{
  "num_hidden_layers": 12,
  "hidden_size": 224,
  "n_experts": 16,
  "experts_per_token": 3,
  "d_expert": 192,
  "d_shared_expert": 0,
  "hidden_act": "clamped_swiglu",
  "moe_layers": [1, 3, 5, 7, 9, 11],
  "router_score": "softmax",
  "normalize_top_k": false,
  "routed_scale": 1.72,
  "balance_loss": 0.000542,
  "balance_bias": true,
  "init_std_router": 0.0245,
  "lr_router": 0.000454,
  "num_attention_heads": 4,
  "num_key_value_heads": 1,
  "head_dim": 64,
  "vocab_size": 4096,
  "norm": "rmsnorm",
  "norm_place": "pre",
  "norm_eps": 1e-05,
  "positions": "rope",
  "rope_theta": 10000.0,
  "rope_fraction": 1.0,
  "qk_norm": false,
  "attn_scale": 0.125,
  "tie_word_embeddings": false,
  "parallel_block": false,
  "init": "normal",
  "init_std_qkv": 0.0212,
  "init_std_o": 0.00405,
  "init_std_up": 0.0212,
  "init_std_down": 0.00362,
  "optimizer": "soap_variant",
  "learning_rate": 0.00406,
  "lr_mult_o": 0.707,
  "beta1": 0.95,
  "beta2": 0.95,
  "lr_head": 0.00571,
  "max_grad_norm": 1.0,
  "warmup_steps": 200,
  "schedule": "wsd",
  "decay_fraction": 0.817,
  "decay_shape": "cos",
  "final_lr_fraction": 0.02,
  "batch_tokens": [32768, 65536],
  "max_seq_len": 256,
  "doc_mask": true,
  "z_loss": 0.0001,
  "train_tokens": 364600000,
  "max_steps": 8006,
  "dataset": "wikipedia_en"
}
Below are experts of layer 5 (counted from 0) of a mixture-of-experts language model. Rows are named router (the router's row for the expert), gate (a neuron's input weights, with its number), up (a neuron's input weights, with its number), down (a neuron's output weights, with its number) and show model dimensions 0-223. Each number is 200 + 30 x the weight over its row's rms, rounded and kept within 0 to 999.
Before each expert's rows: "gets" lists some tokens that make up at least twice as much of what it gets as of all text; "raises" lists some tokens whose logits its average output raises strongly, later layers aside. This comes from a sample of Wikipedia text that the model never trained on. Tokens count by the router's weight.

# expert 12
gets: "0", "9", "8", "5", "7", "6"
raises: ",", ".", " and"
router,278,226,197,167,169,248,207,180,213,157,250,217,212,214,182,144,202,206,221,207,221,225,276,200,192,228,161,197,177,218,201,234,193,174,229,164,189,179,191,232,214,161,196,225,221,178,204,209,165,257,239,191,236,227,156,172,168,221,186,114,212,194,180,214,137,175,215,201,237,248,207,198,226,188,145,221,223,158,218,253,186,226,194,218,185,190,191,203,184,220,186,188,213,209,198,169,258,195,233,236,188,216,159,194,205,208,195,163,202,226,182,197,158,145,203,222,228,184,191,140,229,135,199,175,150,221,125,166,234,156,217,169,179,197,152,215,178,209,204,182,218,169,196,174,138,228,188,185,181,177,225,251,185,151,198,151,180,184,183,222,175,145,207,205,227,208,185,272,179,198,196,202,241,248,242,160,208,181,197,245,261,204,195,173,226,192,249,189,230,187,206,216,234,194,198,147,183,210,165,249,243,206,194,201,175,210,229,165,193,241,199,210,203,258,222,224,173,224,195,205,202,159,258,151
gate20,182,229,188,192,233,213,220,160,189,215,195,239,181,256,187,199,249,182,173,212,221,230,225,185,215,195,214,247,193,221,172,166,130,201,236,210,212,138,197,222,178,211,206,188,254,172,233,209,217,248,166,150,213,202,189,175,179,175,203,194,174,232,180,174,179,202,165,207,221,231,212,207,190,238,155,224,235,192,193,189,210,220,229,211,215,237,185,189,209,206,227,166,167,172,201,218,168,171,156,180,200,225,176,208,229,192,213,201,222,183,149,193,190,246,172,193,183,215,252,206,222,237,177,167,177,266,194,232,197,192,244,202,210,174,169,270,132,214,180,175,166,229,162,183,248,201,163,251,231,193,176,198,193,117,205,134,178,202,277,193,153,185,190,212,181,225,163,233,163,205,191,197,219,217,246,201,183,196,216,187,176,184,109,193,210,228,263,226,163,181,176,224,195,135,205,261,172,268,226,208,201,194,138,155,166,184,222,210,146,181,183,214,219,185,161,228,216,125,188,201,212,225,250,187
up20,199,192,170,248,186,190,247,138,196,169,191,201,187,221,185,214,162,215,199,210,256,177,212,170,206,198,203,162,176,245,207,205,167,210,206,181,244,200,212,164,181,238,200,197,211,161,217,243,211,217,197,163,220,168,261,204,124,201,232,172,190,234,241,235,180,197,214,201,165,201,223,254,159,205,248,239,179,176,199,202,248,266,116,201,203,214,187,202,229,145,279,172,173,208,172,206,175,160,167,174,233,212,189,201,148,197,216,222,237,176,203,193,216,205,118,238,146,181,220,185,160,207,151,228,173,206,193,213,157,175,231,178,231,253,183,163,146,207,174,148,166,207,169,168,161,193,186,200,201,203,240,257,198,186,230,171,193,233,195,184,203,180,185,185,197,190,166,204,178,229,171,213,216,142,164,220,148,175,223,210,194,199,203,189,226,230,244,266,253,195,179,245,225,128,206,189,257,187,189,193,221,188,215,239,201,220,163,159,208,229,211,206,225,158,184,198,213,176,152,152,246,200,195,188
down20,229,223,186,167,238,194,143,193,237,172,200,221,236,158,116,207,211,193,221,180,169,201,215,126,188,155,254,192,187,194,143,225,179,202,257,192,108,237,236,220,160,231,166,181,221,201,156,202,226,239,208,212,224,180,236,199,201,258,170,159,164,204,226,202,172,203,240,199,184,250,220,178,176,222,213,209,249,166,186,140,198,199,246,186,199,229,197,208,172,232,252,207,171,184,188,246,172,206,201,133,214,203,216,208,234,160,200,237,217,258,177,175,114,150,184,173,199,230,229,197,177,195,186,232,174,205,208,209,252,205,275,186,210,196,232,154,160,195,133,201,216,167,204,218,176,223,233,241,246,181,217,186,229,224,204,171,183,199,246,207,154,190,195,191,211,211,213,181,159,142,217,242,234,213,197,178,244,207,165,255,201,185,181,180,149,181,225,196,214,186,201,204,245,172,184,212,169,129,203,179,156,251,227,195,204,205,201,174,203,177,183,207,203,218,219,228,191,204,214,172,200,218,221,202

# expert 15
gets: "in", "y", "on", "ing", "ar", "a"
raises: "in", "y", "."
router,188,141,234,163,220,179,246,184,217,210,197,168,118,222,197,187,200,194,199,215,152,188,204,195,235,167,180,174,140,178,175,183,255,175,156,252,255,253,177,206,184,218,191,207,235,169,179,168,210,193,218,216,187,188,148,192,219,227,200,231,225,225,130,203,232,180,159,218,161,224,226,198,204,191,213,120,188,196,217,223,185,216,257,208,167,181,210,217,166,181,243,211,231,163,170,239,173,152,176,204,233,248,184,181,210,174,144,200,201,250,275,200,242,224,192,214,212,210,239,246,245,177,163,138,203,236,226,203,219,169,184,223,195,214,143,187,239,232,214,199,182,255,166,159,204,245,209,103,192,181,188,211,173,230,182,197,180,184,128,229,144,219,202,178,164,173,227,237,240,207,231,200,189,214,237,185,205,193,188,183,248,198,228,188,205,228,204,210,183,194,186,187,243,174,184,255,196,212,152,189,172,241,202,179,218,164,228,185,197,186,202,213,179,163,163,226,178,206,246,255,197,217,192,213
gate14,151,195,155,208,199,218,223,165,211,230,219,187,172,221,181,198,211,230,198,193,175,201,221,243,205,193,228,206,177,179,199,218,198,258,215,187,200,250,137,238,211,208,133,187,179,153,185,176,226,190,256,226,238,238,160,181,232,160,194,174,224,206,236,221,229,220,231,215,196,223,200,161,196,168,169,269,213,234,219,210,234,176,230,260,236,165,250,197,221,220,192,213,225,195,226,182,164,218,245,170,191,182,157,192,224,241,153,172,137,247,203,174,191,237,184,170,213,148,187,223,177,221,155,209,142,192,230,200,243,206,163,184,265,197,233,182,206,160,258,159,219,159,181,202,180,190,242,155,168,171,171,256,181,180,245,218,230,192,213,183,220,188,172,239,129,171,196,161,175,208,209,215,202,189,236,208,180,155,202,191,179,122,203,182,234,163,174,163,214,183,213,170,202,198,230,232,182,251,172,219,191,194,151,197,181,281,209,196,211,211,222,229,255,195,184,139,210,205,243,178,182,251,201,224
up14,149,161,149,246,212,208,213,172,169,258,220,232,169,204,207,208,240,235,213,192,204,218,221,240,233,187,251,229,169,162,221,205,167,251,217,214,212,231,170,192,209,184,118,204,137,208,180,204,210,169,219,216,193,233,167,162,222,174,178,167,219,188,218,202,192,227,248,179,183,226,213,173,184,210,167,253,229,233,182,202,189,164,214,261,234,146,258,217,232,206,172,196,195,176,248,182,184,205,223,202,208,168,190,198,208,224,168,199,137,224,206,204,194,204,167,186,220,168,208,243,178,201,207,226,145,219,228,187,240,239,188,175,221,218,236,177,187,157,261,136,196,188,205,177,154,191,224,194,129,189,189,287,182,206,242,207,222,191,227,184,217,173,181,229,141,190,152,172,197,236,206,234,182,204,200,190,206,170,202,199,227,161,176,202,247,201,177,139,248,169,214,177,218,206,285,212,199,228,163,237,170,207,196,228,196,270,187,173,202,217,222,245,243,187,206,141,211,255,214,179,187,226,230,238
down14,197,196,191,234,219,210,217,137,210,235,231,182,168,204,264,178,223,228,221,195,174,214,214,213,213,196,204,230,209,195,202,213,190,188,200,246,173,238,233,247,232,164,206,215,209,177,175,181,174,189,133,264,197,227,214,212,195,236,155,224,221,232,208,228,216,205,271,213,240,233,215,207,242,248,187,279,221,188,180,219,172,170,230,262,199,148,194,180,158,205,184,233,175,218,227,173,173,178,188,180,168,226,222,192,193,194,141,190,205,257,161,208,171,231,169,176,191,120,218,193,179,190,193,185,206,258,210,188,240,215,188,210,275,145,156,211,217,205,220,210,175,228,146,301,141,193,223,180,210,188,156,203,199,185,193,200,237,239,209,216,197,168,156,208,252,203,173,208,197,221,188,197,222,213,185,210,239,206,196,248,190,129,225,184,205,190,196,144,179,198,240,204,233,188,227,222,177,163,189,198,246,246,220,200,187,238,194,227,156,181,224,220,218,203,188,134,181,276,178,206,200,230,256,206

# expert 9
gets: " |\n", "\n", ".\n\n", "\n\n", ")\n", "."
raises: "-", "===", "E", "M", "The", "B"
router,198,204,142,198,107,193,137,244,224,191,176,205,240,203,193,202,211,161,168,234,192,202,164,189,190,177,187,171,245,191,258,183,125,215,173,228,244,193,190,218,161,189,228,188,191,238,197,226,219,173,197,157,201,225,201,204,175,184,171,184,202,210,200,175,182,218,173,241,169,181,176,247,193,271,160,223,189,208,186,167,192,169,198,232,203,196,209,178,178,213,191,236,184,218,196,189,184,197,244,232,230,203,231,209,212,201,248,208,158,161,239,190,252,194,198,188,241,215,181,175,226,191,207,196,156,219,202,185,157,190,222,214,172,231,247,204,171,226,203,188,238,180,289,191,144,166,175,244,213,157,209,185,239,158,198,150,203,239,176,218,153,269,150,191,188,172,226,214,155,181,123,175,208,243,272,184,195,206,201,201,172,195,246,257,245,176,184,156,192,200,231,186,184,189,156,171,239,193,218,267,241,241,224,221,125,185,251,211,195,195,197,180,198,218,189,158,186,212,237,175,186,206,188,229
gate18,238,239,140,230,179,197,177,163,235,216,172,252,266,201,208,154,157,172,218,243,208,213,230,225,219,198,162,218,218,144,251,209,147,232,204,219,182,235,159,199,219,156,205,212,211,188,252,196,241,183,209,201,207,199,223,224,218,300,199,193,178,197,200,138,182,191,179,178,182,190,190,171,205,207,193,197,161,245,213,224,180,235,174,189,187,189,243,264,160,179,199,204,199,149,241,233,230,179,233,176,211,194,190,235,175,199,158,212,158,135,152,182,223,178,137,255,207,170,178,229,194,212,163,225,192,247,232,196,182,220,228,226,207,193,192,187,219,213,269,200,222,164,247,199,178,173,203,242,191,214,203,184,176,219,175,152,187,182,242,176,166,177,156,208,216,189,254,190,250,223,158,215,188,153,210,148,157,178,190,171,244,227,199,236,151,137,203,212,157,195,189,191,161,172,238,204,159,217,214,239,214,234,150,213,203,211,211,203,217,198,179,137,239,203,217,211,162,159,182,174,215,216,241,216
up18,201,254,156,259,199,184,185,198,268,202,146,230,285,203,179,171,183,185,197,202,214,181,209,154,181,207,170,231,240,168,183,188,211,251,238,203,192,175,139,214,171,157,217,239,172,179,182,179,222,172,228,195,249,201,230,246,222,222,218,203,213,198,167,192,204,190,209,179,221,190,229,136,176,197,175,228,176,228,201,212,181,246,179,209,188,230,194,216,183,222,231,165,195,202,190,205,168,160,236,182,260,189,151,238,172,241,162,242,143,149,201,185,228,208,151,235,225,190,211,189,225,202,146,229,186,215,228,251,186,233,173,161,207,179,214,218,183,159,210,226,220,165,258,207,189,186,213,254,142,179,218,164,185,165,169,226,185,216,256,172,142,207,175,243,190,235,230,176,171,245,183,224,254,199,222,145,175,130,174,174,195,236,178,201,147,192,222,224,174,226,213,172,185,147,210,189,197,199,201,215,190,211,172,163,157,206,212,200,211,219,153,171,193,240,257,218,175,141,206,153,236,226,215,188
down18,258,190,215,202,204,211,197,215,206,200,141,235,212,162,202,214,175,157,219,218,222,194,155,165,196,167,198,241,239,178,218,250,223,228,228,130,203,252,184,199,209,177,198,184,274,181,231,217,183,149,218,229,254,194,211,213,187,181,147,188,205,194,219,172,215,208,206,226,186,182,224,190,174,255,152,174,231,217,213,230,214,204,272,206,166,214,224,177,221,249,199,201,210,157,187,149,177,192,154,161,197,215,119,195,252,246,213,248,230,204,180,200,222,214,171,207,228,217,178,182,178,188,180,145,102,176,182,182,172,177,183,157,199,154,206,195,228,173,231,225,127,230,134,192,165,181,197,193,148,241,172,173,213,175,225,226,219,247,241,218,220,185,187,171,178,157,243,165,204,189,229,215,160,219,148,218,161,175,222,162,211,238,139,273,206,178,191,175,221,182,250,195,217,232,203,201,227,216,186,211,210,181,211,163,218,166,174,204,207,176,199,237,245,182,197,234,227,180,207,207,168,195,192,237